Below are experts of layer 6 (counted from 0) of a mixture-of-experts language model. Rows are named gate (a neuron's input weights, with its number), up (a neuron's input weights, with its number) and show model dimensions 0-127. Each number is 500 + 50 x the weight over its row's rms, rounded and kept within 0 to 999. Numbers have three digits each.
Before each expert's rows: a language model's description of what the expert responds to. This comes from a sample of Wikipedia text that the model never trained on.

# expert 27
Description: Century digits of years. The first two digits of years, 19, 20, 18, after in or an opening parenthesis, e.g. in 1859, (1951), 1990.
gate1:596437464514529494586588435450435459490506482529555509579466487450541468535570447477529506369509515457497469424478550484557356455442441489492537566559578512530549497474442522515514445569591467523447478445579515520515506477576504523500465432512524480404513459456559488523488550419614448449510503536492445579434471476571457487538558438419562515494561506479543520570444496491554395454510
up1:581517478504535500493586494439436487490508563563479526503541504462497556509570458398511479410516580451518534455490555502481445516447474495581556489427581544511509517469393525436480416565592487545485449553500570473504520496507567456482520369464475441430487502528492539535467432465653479534490469537601512555405451561564506426519564465501557541470465490445558520491387512446549429531542
gate2:512466475478495517497517538550506507559486477362564491502530482488432486516502454480575488549540595531490503534580552540487386448562503536445582476494517410555430562550452492500408421468466429445498521505466482519437525490508543461455505478490512544388435469413559449509485591571516486592513461561478388395569559430415550558447485527468441518493472432515507539462605494559536546561510
up2:525547460567476549478546505493391481597448523560478455506467487503464493455530469445440505558394471466423494476536426534425601496416572544550526499576490545523561426431519435435580488496511501496497431440551407464556424526493488461480512509537503564486589591603501445551524464426539514481469421456594497530489453500461508412495539392512512517467590559472554495593452481446479520548470
gate3:406433519477511503432509523534481385579397476463505497437570474481454524438575467497516385478503571445554376540447469478546480461434441463547522415474485530534566509542508386553519511569539517521388529480506576539432523556612477545496480476425504473483515575470583442461554558485539508533414497534505532532494530501521555531503553516525484490504436599521522393447433502577543512506526
up3:494430489501459537449420395522433481547592449441494449444571462465566550565580495465501417498531539494404416509513487411538526466494478523459485514455506435549492538475557519456533457544517518545486483472583508558471500532553510624435451598490555425496501450537574433525511490582524419535484534622515451488496488499520523518451541551446509363428426528491395523521517465512443551471576

# expert 43
Description: Past participle endings. Past tense and participle endings on verbs, such as purch-ased, fil-ed, contin-ued, plus whole words used, served, held, said.
gate1:531535552507567482520488476492539467544577442417513476558443422522454486528548497487448441510538447576559455403440511521526508483497495571543426478460423455515587555443587520558450419400499487513448497459554494423466600527509462515511471428405596424453569477510512478541534434489560601505437489512402495393466479485536572417492499401542482424531532574550492500500511460445521494521434
up1:464488455486394554528506453465537444523511594532569443440519527437525583570465508438580499519551494528475594546579513467536477523448541469524557498535522450500464471597431439464500598528382599525517450500425538579547417541455480482515490520589410601545479465410465542495403468455503474456543460598523480542486506497411463553512523518461544596527486492483545585469517548462539531469489
gate2:546608503526519528403482507527523509497469529500529479563512501454543461637457590567527511426568537459468471434444669552483504485510527446452387514491510543519551453410521472421590495449504512608465495428527486495447583575494562481513413473564490538450516464450501525495524486452515532507509591546489481442429415502572490398505513517454455526462462415474427519521507461557473456542464
up2:469551565513545421395485598500530482512536505485552540516519519550550580490491559438519494324498542524570518477482640486450497505549467486530578523443524557517483446468521479469550473466466510485516491420527508512422593588510537492433458481501523517482440512554496551500465483446566524468548487492517390521484510319504527449539516427440504609532477524445488471503573488486529377458493
gate3:505444408458555566476511498498583378527513518505486536450421476504477493516493543498395445474584556388477560520501515533448529474480449529500462496539565507579508451460521360499501423509450602439506545427550510492464441474493587536504503461443473503478490542645380562468480663520489447472505511533443466495469450501507449525527516432516509554498504400528592480450516523490507514520464
up3:455411471473488532523524551622492541509499569505590568464500457516406530599500495453441491451424461461556513529597541511387475553487420538417474497527603451520458553529407522495531519421458569482438530558503565475490487421524444587554458496471454446534458578600433509488482462420502476475565572464565527492425529570411431518477471538538538552490532528484440529489519432539528502547479

# expert 10
Description: Mid-word consonant pieces. Inner word pieces like l, he, op, ot inside longer names and words, such as Guggen-he-im, Czechos-l-ovakia, Mus-l-im.
gate0:551435517410637532530597496520512458539505569450473492577449520494407447535430593535446573549372586457448490427434527478488473585493502440499503525464369518564552531408594519497486512599496537513509526563481562510602445556411580462457510428491489497481487460388501468519476487474605464475486506472497509498525528515462515481440518427462490474470499569453551491500539481515490506499500
up0:529500515446484536531453512476514502524395495589543487509586462516458517553483438491466510500494555477543518555456434486511502505469482526427489528458491552493463479540569516627586494444577514422522474655497631467577518523545605517461417428578497496465454570540495477412596502511578553485468528564426506617556501503432511493406471436497414515550536521526537496568490514508414523499495
gate1:392531470466453479441473517483510482532513476573493558556550517518429581589485506483451480507557484464645451399522497445538406501517501536556457517430435400464517483507417565478534491514545572499461509484432490406419477577487541458434554544479427530516404455435445491545443476599488523497463497480502392480490456470530532554475514478584471439524340539559495498533513561513529522475540
up1:569514502508515498515432408438459485540417584616566462566538522523522447562511504508514509499516514479556417534512521522537459401592603624491535524562447522483534432461406488522570599510456565529442491500456458496515427461433553481609430503563548444455477603579520449454472470485511473553563552514402468470498494456478477496483482448530451486568394516499487476555484497511493487402538
gate2:579392622439528553577549471504540490504466581521527501449483494558480560478566534508470531424524453493540394507443516473511511528419497473453506499528438457383479561454480582557489603509597545479438485423465504571509421460468545575428500482526477526477452454412490418487557527496553473518466512480463488491471377529500449545530477453430591501529391472525544520425433483490440575530501
up2:436504464500516521463506441465480457451600476486478455477490554590442491543604485575604508495530437536574463489444594509584478456451503433478515604519582541505471446504421504396546548433496499597524543420489493485547489526509522478492579558547554486529502587494402488455593457512444475433458518504532501568475570456408514494527402434453621502483444513497483529571486536459413519513520

# expert 51
Description: Day numbers and table cells. Two-digit numbers like 13, 28, 36 in tables, scores and dates, plus odd pieces of foreign names.
gate18:486541554458484528574516441496533444559554571505578575518467490588501471506560534465456488421561532505463465467476520592427479492497464412470377545401442424583507521569532394590509508525440484508466504523527478533487497522540513511437471432492514572417541448598512447512414479495450509537421520588459439425495458394549534476595555462557447542539474492459537482480562465468545512598514
up18:470520540512472506434447538496508562497582429463424458530562471454551414496496549446453501489543446477512506519379443394532564631650451544519593489530558553496498524487535598434479553462505481532484426485393421420485466413539512514473493522530460458415514494507488455529497470562579512517520494505450566541445465547451463473511376529544430567544531452530476559474432507509532458490520
gate19:560508494499514522457420472536511421550513510466416557574495401473446513507477466509611428494563485548536475516604514481623458370470368396612509514503596497493474539511482499516565431543457510535471403462502511489471452529541493490588558525482492473508531466512398499486532466471464493498457508518518412506469581410560529552459460501461461541438485526486566525524580406491561492437458
up19:544467441435503440416491508498537516472532463495442506505531423498401508504454561504610373495554536584538498487558535468601447407404495453536440586511569558468520527535449491547519412586517562517403462379488485544416503534442481552554486485530528443525531541487434489463571406472514449548532447520558399498470518490470449510472467576494475506421444564470498520497532435438546525478470
gate20:623408514416514533475486459419517504536465466476449414491521511599456442425634466534428515510469567392501504505540500602487471547583481500570471539522471489462514419462519522522534481554523525436510485522456471540597558429418493544509467547508479575496565466445583541450530458594466552438417500542478546451431540456463526540485590529439435411517537450502551547481499476465559477531460
up20:494534473456433550469442379394518437455468630456501542543540535502522393483562511459449460471419510555538532535447450543335523546459418502455498471518460553469476385459506473529450525575507490531480539537526428577560500472515458569466430462499464541411498419513543560530494592510587503513519567513508550551492573518541537471463480501528432461519507517524538485440543552443570535563463

# expert 47
Description: Slavic and German names. Pieces of Central and Eastern European names and places like sk, ov, k, ian, plus German and Russia.
gate0:471547513588490533461472534444472416620444477506489494526435544526466416488567494495474494464459536541540550561521466447482493440448475531501508528361496492449527514556494439504435503468476484528505586418423485548604654533546436511476522533386460485492519587508536504526514506510590565519446539439480520504413525495493590571477512517604590578468431511595461530482430509470474512564478
up0:492444525480517492514484523562506488516476496531644481508473500571558539469481454560564546534540436398495468533542406537501487476496436538372578573413467537583571587540515478443485549464495502503517571557464475465503561497457554543505438450500427466432518465568466476540452547537370439494476514531576521456533507489562434633495568474501526454546447493466546504406446515453616501526542
gate1:474500598459441485476441498407614507463495570427416491484504481524440476484487614575460483484510485428521459494507576419490572481452405543419561567496408519528566415461467490555633484430489504561443553522516474444552442506504488512492472487521516501536503476474535511575497444495632528550426516540505350536461528472506489581460512474461494488568496472477570524492537535455452552515414
up1:483560483518436480576519514492544436438532533515457513508529470498383540528474500646497492535525483464491504540514557475514612524555470527432501601511350506557479347442497430469620433482475473504490473533512474472512471462529420471513527522491513420472494450466462473559503454473559485572397567397505419531470559480546509505488616578470517515474575485440546505506507467492548577505453
gate2:504404472475528505443451558465543428549476493394444471500500514532478494569532615496613606467498400493491490500525553497456540483508445350542521575502451499496593484529546544593456468410454517522527465595527470470506428513495493562425517445448563453497478419520556468542520380495474603465480514500473542500474441528489480507579591539488490530468458456486608555471500571469461494515546
up2:438528497554544530553443480445483484403480523475573428534477502441418569538555452453618520502457518499475532548534453487473538465520451573515599490545561540511495464617506462512495544492591466375522474461569488431469494590546540520352511502512523520573519460415482541544483524564509549478568417520466483510467508563528469484498512537568369544478512432530460548449464428587439568494510

# expert 28
Description: Arts and abstract suffixes. The word art and suffixes like is, s, ations, ities ending abstract nouns, such as art-ist, industrial-is-ation, activ-ities.
gate3:500494489528626481470573558554456542418483464469502480441457584453545398582534491551525457540464525477525523497505466532565460518572469554542586404417562533560487392508504496571399508523473415564531430516508355450568563478469402486543493450508518540518485541523477498491543512484605480472458466530461480447477439522527423503482505520609485479503505462501437610537467510435477472555429
up3:516489615536473538487469489505469490508547473511522508501533437535503424490521479498481573460561560511608554489523396511490484523447477591470450527504411483417402549497548549450545552595538454524468469580497513533469482468589410549484618505532527497491489515494546458521493551585475460467522448409491452457570432537480532535462514507384450426515567581449540333424476448456532479533480
gate4:493411473492602513417562465474489518525436477524547514536634506460616428541533501504566442505477521488558588595511473478520367497391502466524529492559516500470442518555533536533477522450484389467559490417486457442539503405535534531536545549492551568504549461538437533530562509527555490536450486438476472484472448548463468411433585456565513404448512489494474591461476523426486544534565
up4:510496393554500449539391547423485481509462530515547568492475546469464463553487460483466478402436514507517379458644509427420507510528445500489536431534521569550420462424575497517503470548428533471392399525409502527466523550533449465539480431521484548509496522571529582526497538495480606464577543530488527477515396529465542529585517587492487480500456477551565516539412502517546434515491
gate5:539517534527486488560440534604503383437547475524425497463542407560496504484561470537552482567590492502462558455509469461518519502488532510503559496449417540483554451437483431568484429530492381509599553491483475465488533489448526486450524520369373436430495556513444492532550568450535541526571587494551446513513458478482593515462484528537485525443469442399551405473457440558532467570519
up5:492468498563590512574419489544476450543535561440503528548489570510475503567530454612441529495430537467510435532435532636550437477474494487420511562444493410580591542608465403578516506445509456496437473564532586502486560418539539507493464542525522494452520569542525494463486509573541460489525389461441476586458479559514488470525546485454444551568456532465542548541471420492543523568463

# expert 62
Description: Space and word-initial fragments. Bare space tokens and short word-initial pieces like c, cl, gen, occ, Ar, plus year halves in dates and lists.
gate2:527420504461490526433568560526566350515522429404496498482487519424551479436504614475444514498470541560538524461456505529532471491360476495491571429568525652506476459431508479557486458495490458553435538379471426442506519443481509564510519496540555532506511508459463461541490444496498557540528524548519560412426527465551643503514532533519528550467560527576439420513512511521513526513482
up2:527419494446480533467482491602468468542505513541567483492472533466530494518503472537440465485407516466421505418485481591651557462533439479540544521509543455434486455496473445521528424487536504557590498351505482486598426547456534555443477572460488533424521484569424570453609469489580495440576444563465519541526462468434527412486505487547459490493481590533570470438503444505530532576507
gate3:436521535503574486497553475391438482499533464481478544532532528558494447463485532477521549397471560448530462457496479534492499473534466519533505512572565559495634447401455429562527578489572582508467552431423459463475526464478538590501456494502483503509546551598504477510459577465476497522518619456503439500524430450534544501506567357467486497587397507618510438459487442540426504457546
up3:507564554562523577414450494385533431509526517495519574555493481444452518538450558454535454473534483571503468459445655561554522493605502494476472488446483485453580469464550412496463480546615510522556471527474530484484476518413491533520331521541466505514444540538475529540381515499353474470521473523484509630475502471483497500448561523529525495473528524569430556459538479531529507485520
gate4:486603466527481570500517564434545535592501438468422485497431491526501456489552482423523490524507494463497484516539508529517504566436482502465597450454403409511583456459501465486516408511574482424327450488517478450446468507563432578521411562535543519428543507487546482511472492403530536537454448561537469566449573497605565456439511507539484562569541469507440495396488492550455543509461
up4:405493513446571422534549534540483507481553515459527556510443542521536502414557531501604410496458494510389456538549527482534522444492574578502532478439445510560518461452413460468523499563557517453478512508505490640554477533527551477595546537484546560558597532508446463436453479523576508521492516672468468471511532523454478547483441508492549569487418461482520611522439536518410521443466

# expert 24
Description: Table header cells. Words, header pieces and cell values inside wiki tables, especially column headings like Nation, Candidate, Pts, Total viewers.
gate4:482635579536592419460588467472587542522465447564455514535457513577514550490535580481440503456547527550497523477504453490422529518524408448468405509530476445424472489592506541508495476549482475478564571466525532476519514454373497513476543490395477528443445452489528531511524473588499454490456456464433436434456468400483479542515647472459492490460458376535501537471585526480498508463475
up4:509476552488520542472494537505396517549457505480485510564518490476533507616542497457496447427433505518466532456433521503622504511509444551515566474486452517507484468586465529473469455490500490506468585546491518529364539435458501462452480530579498421469600585500497449381412550383463547482474462525531507573564493654600460449539500557455492471602472474494465519522511556529434504496587
gate5:517548500567536530492480454483607509418504569421558540537474345567455474489576488498523477429490450504446528466464479429547483481490502511518448493489518442605520432490524537512550453591471427434481400525535507476579521509437504552500464496641460474467515473448448545473583572564475520432451521529454544544413514543531485504472561572480418459533461568522496524504520439448529571525359
up5:484583496505506472480572466410540512493483542485561483579516465512415447480444419404548477538544440494522494565525535437414532547548529474562488537524472412516505424507501450469542500514568430470392600443572535468537505571501541619515488550560539493411444472461556548414571564454462459487544530514415609491456501436543501517538536561478498556464569527431529501463483480511511542462362
gate6:415521534395484550476413431502539398528463342532523519507452537504447500501461484554513465449461503474524573482480590427510422485448525496432571525544519450495555500508469533558481598541519525433529557377498458576473504453444444474626583467570427549506476562443502522426528471555547506470466537502535518499518526496438502581570496515549532482532386571472497473455445465543538526571468
up6:533535537605542468481429493478532459509470454431567515497577516467477496483484524517545478524496569493443498435573457526455486577603539366497557497579574546515547493475468482461466475504548469447466551513476569410411474485526563431525548426618560541457556537477491453517441464499569497479498516520625397604501557457434552529444407485556465577516478482454516418569438532519548504468505

# expert 1
Description: Name syllables after M/V. Second word pieces after an initial capital consonant in proper names, such as V-en-eto, M-ak-edonija, Je-an, plus Mal, Val, Med, United.
gate1:566471436440586512497577475418513521496545460430548487429543469506471531493453586483457491491527471459585480500486576547431469527455415532450558480516464481508493516495577544551411536477535494505532453501610461524518466492502499560532535499530428444407559546414457464353479472469544548459433587524522508466454534537476410525427519410539519475627491539482438424587448479499534432478596
up1:582572545509501464506487490512532492578516490552395415536371333483488507552516455494523525573530438510460517513462488584540540559540547465445460483577535594549449561417530490479512529523560454464479424534477432531453532554467507557562423520432443528608538559531467451470498524511477514576423442552459520468463564505492532414538382454468406475461496491469482532497590502528488542508489
gate2:536482483446508518465490447493561535461494525466510486448546413457445473489477553464475450421524559430514493397585474484558519493474413489505571513545487489432544500498550506638523491526415454532455472549443377522385475544450530477512510412422492522458504479400495465496457430583539472455554559567493409497570501451509578585471482532513561606585464410449514527462542511485585541545523
up2:566533431459567586474570473528481607393508475559439534494519460486450474490579419564495407466535562430517493445518584484440502451466462450465490502429521508441441527460503477536478549498525571461426474494520432570421517585432477593500518444580436475465510523487560440460519428572428486442600463505570524549479470513500531505437536586508487564562461574543551492458431548419525424484517
gate3:429552498463451516432571432412518518499483588353480543408526491406506528493501444534500497474462509554481477524543526468512395408503515459433557596543489476611562557461482459522528456523480501437379522519574468484456403606517504492473506486514511543454519464489529506484547402516493555553454511537532543463456509486534585587376573427414494568539499553467494527471482448471496520467470
up3:477468467556454582532510389541586514564459443471484425512479510408576529496561463447538558552537536532577590512460551537633480467474550500519528516548411482516514554485565488427598573418505546442494490439497534515498518407476476472432464589548539527596504489570489499481533548531547550456430559476486474458508526578573494367515469463420502441530479501429569518537462477548443466500544

# expert 54
Description: Syllables in personal names. Middle pieces of English personal names and place names after a capital initial: Sheriff, Mary, Jennifer, Bigley, Seattle.
gate5:405564502461492547492468469618556402505524458517414565453633456438487505489548459533492459483606466432523504484453450523484503437431391543515462539421540623493494481490532456542474556391466453480455485458590523490461503485436390547440492527543415485480539477444532499531529545512515534514498581462496440545547400515614421479460460514519527476571525495547568543455478459471516478476477
up5:531536528405488478429503528528483486562505442570493525503516501528607459504523420416501496456530543514611572520516412537529462498529558409492510428419448436511478517481530536588403481552551516514546493438456452467488501470481434497473615523471488519571482485443525491424455367525527543437492494497610559473407475419566594514456481554570431389447509509489513474530442408471474506508518
gate6:550528513533463545460389473443523480532553499494500539505515495558566481414494553441495493493587448464538485526496525543471470472477428491507539404405564506500508463453537400403596563513501533558495451488437566512530505449425378505570494491555436546486415453505507547613474480454529412480561594557535488489468570512517515472573461522372465545571503457571548426564450432524523463473554
up6:491449497488543549483489324528575503483400549500534427569459508515496427585497532459496499492473555497558529462518456451533510528534557423474494522413463383489503552532553579548518603475476447517491528483445563550451492490579470473488519577454445451510451497623443556478484564474502503451537472420502463481533398557492560532565513485602457487552503553494391423411458569525510514485516
gate7:498471494506516501490504508579537489512515546380478530471509569387529515460586424517440469585485504440486528507524577551486460490458490549424524580413511418628510381522539558523495448559422487530472530501425546470536547503503473543468448492431545442501449529598478519574450435498525466524618469399497378486565536458543539450396557451536516486529470526526546545462559510519509460501439
up7:447478576453435456496538483565522499472568478498548556540441575451380516403637573560505567450435455560467621529510444518462457481555518570438467471491543495495526493540405416488486513544531455518517491450598476486501499411473436488497597492556484557486480559469485517406547445518583458458469462480550626515491451585459515532441535468456470480557480431473422510527548464527529508541516

# expert 52
Description: First-name and title starts. Opening pieces of first names and capitalized titles, such as G-abriel, And-re, Har-, Christ-, and G-overnor, plus some years.
gate2:488370530433548478553529496469488453475508428569531463547584467401432485480428482490460437496469576481569513385468447528553456516546438494528451549479504544518525496510431538479617473529467472534535516532542526526371436586582480552560578402487471473444581462494422468429520496462531537562424558493466592489541526514450443439456444490518527505492452463518470569427449452473460516569555
up2:434457507500567466520502614568433509578561458451516482595558449487520523478526457433549470488428570470462421487528515553476457533409563440459487423448496475546545558540554516501489509477502493525629446447520401569537524523545487450564531476595486467523513446495458506546535556524441610597448529502591548461510515574478429416459463458507512510421419433455409555526495459457507515554456
gate3:581436473390488537431483500506505467460388491525495414500533531514520485534488426491398475508598493439507530426428446439553564434516489528435500524514414409430383473527536544546571450509504487499418508561505557515551504503501425625485533429443511514470477472477463595527566457519500453448445565529552477455637531498482420520482491489510481471500546467599552476508494522550426536504581
up3:507455441536536425467459520427390592530484549464495448563451469454501497463633547491468533446422518433560489508503472463482433586542565551526462441513388481598365494569532503376442472556474464551517487514465520581436524542426499526498441525492418526521503552476479501522505511457501540528551508574387478469454483508493522615577419526462492517512453551482487494464541521474516504503605
gate4:598486564488431460517536553479526512550531513410476470505479510376421508531456536492585453474534519482487498502449483470597543588513482513485491479496461495496496464369563472503509418459449518397518477501480549599416461513460438461500474349449440498442536423504467542485618555524557429560501530528567517418520420444596507491492556537556538384487517534484488535488529530550443538467486
up4:426519541510447568548603468507493422479554516528451547415516487517486488546511525510454495461535498471429468569537536476454586511435467525550508498493537492513498432567427553511469598579480604489502531438438471465588438487533617449454525593418568418592591520565524469386449507508490543508525447453526482458553533435432443554548469396457481462490464575451559483576548493480494547503491

# expert 32
Description: Latinate c/d word pieces. Pieces containing c or d in Latinate words, like In-c-orporated, Gal-ic-ia, rec-ognized, d-ocumentation, Cinemat-ic, mater-ial.
gate0:516481569452538517471498506532524421565490515403478422425396452519572415425574526540543536451505461590448432490559508498497443511588541468435487573469547506532533478486494573535581521465500527465514466426404513545432524410558489470446526522529564570485548502527576470478425515517496484494429465469427563512532460534425507520448500463508453615582605438435396472484498513440596510521494
up0:542563425567438454507497510515437492481447503496490545521446514440550502459497429567423542548702605484612502478598568548432527573479465549560472497477498534448534571468535400470509517501541540515472415423507495519581528487486512399576438457457517504482506531584476542467400513586507519479524506452438456533523506513511510409536512505464570506515479496456406540510546559576515491504465
gate1:525520495417561552542540466491516448595495508499466430473535437486553506499505483507452496519531418470444568505525501491488462528533503426526493533546469407549484466553434533600507559676525482523479530547464398483497465495464511501505529529466566510544501528524554439546500489573489389454523519442410495571505516440548572484448549457523470530481451334413498439405369452437457470481522
up1:507540466546480500504524625494524629565529473449483603503474510437486483475581496508458586459468472454528416497464536473441473540442506539408462488449559616462601464476530506498490434532480515435496461453527587436395499533536464479440540524525508532449575547459521490491476484446504469478454483535520526345544607511421490585529514494422451502558517583534437479498549518459467610496545
gate2:516442491467475554504513417454498441481600521491473514472511481475422533421403466464446487580501433547441537513515506604542549498568442470526464425567508519474517493530511499528489464537490544470557461548456482516481490493392415502485506502568506405494505561538501552500534546454618407610561538465401482471449522552542402578514489532503395528581583441511503625494561478549568543559496
up2:475508413506567570512472504471482521446542520438593504577463566549503531499429519442527459529565565516430472400481480486569548484480504492464527479530459570463525463476487496577439496430490520363467487469477477481502518443393506502465457505514579482604565465468555468508547502428518478431503520560553536519509500495487395568537475598468394558491450528523441575544535623529572635565506

# expert 58
Description: Letter E and al- starts. Word-initial E, e, al, ind pieces and spaced dashes, such as E-cho, al-coholic, e-very, ind-ustriels.
gate7:446553526538510494463605523432491494493499464503567415513503491482564600458588588524421459464557523437480512447514536416488490552449453459569506498465475514509520506401634567422484504497509528450502388529456521557462555402526494500482474413482632524573594546557501524587474465492487518549421413506471502540569515418471539496418478523406434536499499549506506490465444499443498505558460
up7:421507464506435470442498366503573441520429548547467448399474528457580474480440462480593530508469506564538438553428437495591346473493456538545533491492472446420502475527500550450476462497524499460508479579559494488452555545467574512457521576546510548528588542434436419506523577443559439496513447439439557515578474560459545514506592537466454499567474464556536571490519561554499532515486
gate8:603478394486468592501503521483467493593442537532498520519525526519434513558529527455509592527427580425554546430455441564442506522437396573536476493540406546500448434427551549545577472471549470451505616470569499542457491445539592492472448509469429436466476560518441491508452429489512495452576549458505485493482401485593479614522430462495510563442453463506500507519518487583476475479459
up8:517519472542514511408455481404556456507529534462479473463519559526577558497511527349452368623554553444563515513480522452405425547536526485435496469554534531502484527531460487401470599475492465532462446521529488587532477507517456530527430499506469524484564466520510520528534600476486530436471510579601557447481486545425499514453385528528600499516513568524428536435539549468441527565550
gate9:459551487471568409597494516507515510516542443527436459465516550485485412404544501496501435476588564522564544441503491483534492587463472433453529610506410508476581533399449465449495512520409562460425524450513563431543534535535466539454568578531567490454458510534476424492526490469503605480577574418532456530600414441485507544435429462482556498506511527473432497516513569482520554589524
up9:558509447551555480608417496441497533448447466571502508559480504455431492511608538442492506484650547526587478485533369442499414494533497486505471524527460479512479513561492405397595468514414435492512461532491531495541555472523472478527506481517582507459442493449481491585483562554490449519559495509537520516585418530492572545623541527412583485510505554483488455529501489411551514415463

# expert 15
Description: Mid-word consonant syllables. Word-internal pieces like ul, el, im, arl after an opening c or C, e.g. culinary, Results, scheduled, Culkin.
gate1:566457491489463544515416497506559500500513551497496479475483519478441439543509456516646429537566532526529546385456489485494500460520504445477563497511370489475529539446584521517530454481542513472480594477510512509490628444554379505476480518494455587578547403485588603499510509479495503412507510565542426443516526457506526625477416526465537499500405577539503575505545450547422463522509
up1:503539495497456534556515345593462436450519509512610524570486479601498496538521496503478469534477481595506473508479493455472519496488489583480435463533559467442464588573391353416473536517473441579468448476542499500513537590584481430518433443573451431601463576546519553581489500599486533413474500523439499520501553513501488473456490499565525506479514444461542491436438534480510473496446
gate2:516453453537522498474540494467467477473601420514543517487546450518444409508528504604423527433486473455519462455530430469509412517517517425458553457413470541494543466534539529506424493520486557392520531525599473510417415509494535538468489510544464537436533490546510403482558631486598496482517536520468583592426415481556549501414490357528492534483487483464515538420516422480497502404530
up2:489539514515487538569456484495525468533445477562424471510536441509478538509439416453502471437560485534483451452502514435431538460565609540532501466475486419501426535476455528509594458528427510495544459580426501513525461457554396408521464531478603490484506558526508521499459539520434464497502485406439557498581423579513597527486568497392433591542473515614492487526598626523494503470559
gate3:517451485519501460520559529569538455494549510448499459482483499478413512471501473479448455613639421497463556518543427500411505433525488485549476427588536500536620492434466503521502494539433541484529487510420491474450578564441547476434592497472480539488494566483537519571459547390523510510431553570537473479464479375594546550501459481524467501491425502573566541574426569521491442394484
up3:530470463586476459552602482535498509521511637592527531555513478554568434465537575580533535486570442577481563479430569513580491563515587469483521412596545446541505373496499487456473548520525469545402515521542532560455506419460466451465477493492425487499509530494552532493542393484480557534473487463475564453481469456573543496430447452482508447512444479483419639457510521542525481442517